Below are experts of layer 8 (counted from 0) of a mixture-of-experts language model. Rows are named router (the router's row for the expert), gate (a neuron's input weights, with its number), up (a neuron's input weights, with its number) and show model dimensions 0-127. Each number is 128 + 32 x the weight over its row's rms, rounded and kept within 0 to 255. Numbers have three digits each.
After each expert's rows: a language model's description of what the expert responds to. This comes from a sample of Wikipedia text that the model never trained on.

# expert 34
router:093161087154172162093162176101074110165097157100091157151081161101099101152158167167112097095093161157162155090149134154088093100128166167144103153164165087087156097090163149110168112114161173155097121166157106158164094165078097159101138166083166158167159093166155168091089149151175097164105171110155095080152129165141103094155105095089172098155090155095092098084168096145092088159135
gate0:128135107074117123095128125095097103105141106113107099124134129096147119144222072154128185083164138177133185156148116159133078134088116147116127129190104151144084149110145140098111086101076172104158116092116079110145136136082187142098090130073147090095127121091115057116055143113132078165102103124087068117164132108145115086157144096134163122128122076107151126145115126118106170143144
up0:080175131144148108159084156121127116093154136137136109114173106175148155154142126122157076153140164157126124090166127083109146138097125120048095116156143128105105103081168126139172141159111138129040129090107143136140160106139087168074123214117120113120116118072080153064101175108151101157054162083098204086130156109123122122127137096153100129122105157117113070183087109166136122125152
It responds to: Numeric table cells

# expert 36
router:093161088154172162094162176100072110165098155099091157149081162101099100152158167167113097095093161157163156090150134153088093100129165167145103152164165087086155097089162151112167112113161172155097120165157106158163093165077097158101139164083166156167160094166155168092088150152176097164106170110157094080152130165142102095155104094090173099154090155095093097085167094146093088159134
gate0:115136116137137168091121124125090116118100164088090103157095143103128084147181110162092123090108164131137181130161115154108115110131143156129101151169163084109127123062135127089130071111125164113131144119152122100158104179118133143084119193060155141155159104163182119129085177150160123154096149092136093126141145184197107104169037088096130127199072089143126127091138140203069064114129
up0:113103174104087067108095199101100195120155151154134132093157130071127135121147103104125129128183188084160130122124099072138134115147100157085092131172140171120049158044150153073154116108123101101099120096111109107129118098164065168162094116092155105168122052133145121094122140105107164126119148109144146134116111163134140113114139114105115130143153126180057117137114138163109108133163
It responds to: Dates, stats, taxon suffixes

# expert 30
router:101139088142166134077150157100069089136125149102083153132072164101105084165173148166153096109078128151147146091137127164111093096126156175144110144150175074067173132109147150131149097095160152163092121174149089171145098181087088165089129174086155163158138108148131190087085159124173100177106196103139095095138129183135110093158084094090160104129118174116111080085157094157109106166144
gate0:124106120091144141103136135082154123095134150162121139190089144130116117132119131138076168080154123143125123140129112141102166143150154134115114175148105156114115111097153167128104108137164080125115193054054118114107098172151155116099075129059167120096185139139103110126089117151156112107061074114115065161120110160145102085129138064134118110199152115168155091101117136134099111069128
up0:121131174128148131110134112098033125096173199130156150092153164163147162128146140129135102124110175161099158159102074100127169118138096136016081105157105143091124161111145081129143113167145133091095149125053198063112132122110063137106139125100146171090182105077124174129085113134161157116121175097152115073116103154133110105101101113111128154148145171150185135205105132191086138159116
It responds to: South Asian names

# expert 2
router:088167072154195167113133160104116109140080176142084106149121168099137117170154159172134092087088160183201123102124162165096069113134164164142141140169140132069165113086171154135158110129169169133072094162206096141145119152079072150072157148110154143169152133136147190089110121179142115141115124080108088105144108168111086091179120087093162098129116150103138128057125107162127119133176
gate0:148107183111128120182153139076106095116189134096138069179177071171132110192169089137139153099062098101179121175154140139109088143104141102116125106122118153094134197118138154123139080147094123166129133052092104110111091107108165131053070118072123153111151152156118130153102119149174072161112124107126111179098168146087184145101117069128107121148128127140163117133119107143099165110128
up0:087148175160120172129129147106101143063132140166120110060144153183106148110159151071135123118149130120136088045136100099105112152106114083034096162176132138115092136116162088117178052124097123153086189126143120091142160115059059184105112126122099123058171155100141131124140162107171144109133123144108184115142150168138121049163164146105090089126131109081125092140158147126094123155170
It responds to: Mid-word lowercase fragments

# expert 27
router:097172116137154146077160155099099135159117154092068146151083186097084098142137162159129071122084141136139151093134112127115094088138156177153088133179174098066180081119154153122166094091124127144101126151194116177155111163086089142110127155097189153170160099151152158100089145130172066173124133118148095078165162157168117114146100103092159120161120111101144095102159093143100116149114
gate0:129148108099100096122128163089091111072117110105104077139130098109161149155145095126095123125095140165100119137126070166159176103126179095080115104142105142144110182096143116099098085178152118116197166095146085072147108129111186133081103161073150145122152117151116090144061114153096147149175100109129096123115160094182138073073092110126225127124069089146132163115145092136099121104099
up0:111127157102095126117128177096116075121113192133150152144111114083100157093144155082151114130128120116141125101107119100148115145083137175110081147118148127109065109130144137095152126091163134130130162132060134086121188104186101205116082102101112115147182108072105102110081158126125123157061146115049161105130098140115173101109124151145127159074153145164138156169168151175157128141149
It responds to: East Asian name syllables

# expert 15
router:122167104166178151090151174114095099164127169084087158148110179089086108142172161156125098071100144205146153073144122158098091090121142133102067168186197087129125112090159132092152119110167157130080130185163101141146108158089103149114152154087136138197158080169148166107106147169159105145092180112130093101135157171166065084122076111100144097165055171089111124108170105154060107133110
gate0:137149097115143136170128128090119084116173110132179126146199106098119159150112120183129143029107150140140165127157140176093118095100186138153122152122091125139090119096133078158110098104138137125138111053095092115120138103123177123078111145114191111134112121181137127104108078141125116155133203088104143136113174143114128095085084077129132138207147181161128144101138161154097137094112
up0:104200222107119136071104161130125133171165147106126186167162153110134179182176126158184125148166143124163149088147108084146118121146108172072092196138110170126105161113178159153147120097152187095107118118124121089068112092127120150131055118165136136113182136155108172131094103100095104182138106106086080071104141113162174121142178112116131095185134123106148089175126157161131115177140
It responds to: Slavic, accented name pieces

# expert 12
router:088160079134130148097135160096078127163070137110061139163116160086089119144169147167137097103088149164132171062161120115083115089115158135130065135164206095093134110091173149115169081104155176152085102170149117127139127169075080164083136163097160106163163102148182146107108144135156095141071166107183114094150151174135078104164095116091172074169086162095107116094139119141109114168129
gate0:100155119115124119051135121093075150073143096177159026148141165145122100143136108185132128084123076163174142119089186153058139113095140117078106136116128146151100113126211121149129095159093108143130122094076142116108115095087156130130135132037178114177067114133122084130091165078111170172115160074105124137104117141104094121109155081090099119104085090111103160111104096152096092097098
up0:066215159120134137100068182086152180110119154178146135119187157152095114134169098082179120155092126212154108084155123102163142131117093127033180104136121160105153119093123117152194111134135132141167147129106153076077179110114069113162143159096119099127103073062100138090101111164115131144101115121106205141085161124134120128127118155149130114119143168113129086169082122115128100184095
It responds to: Plural and name endings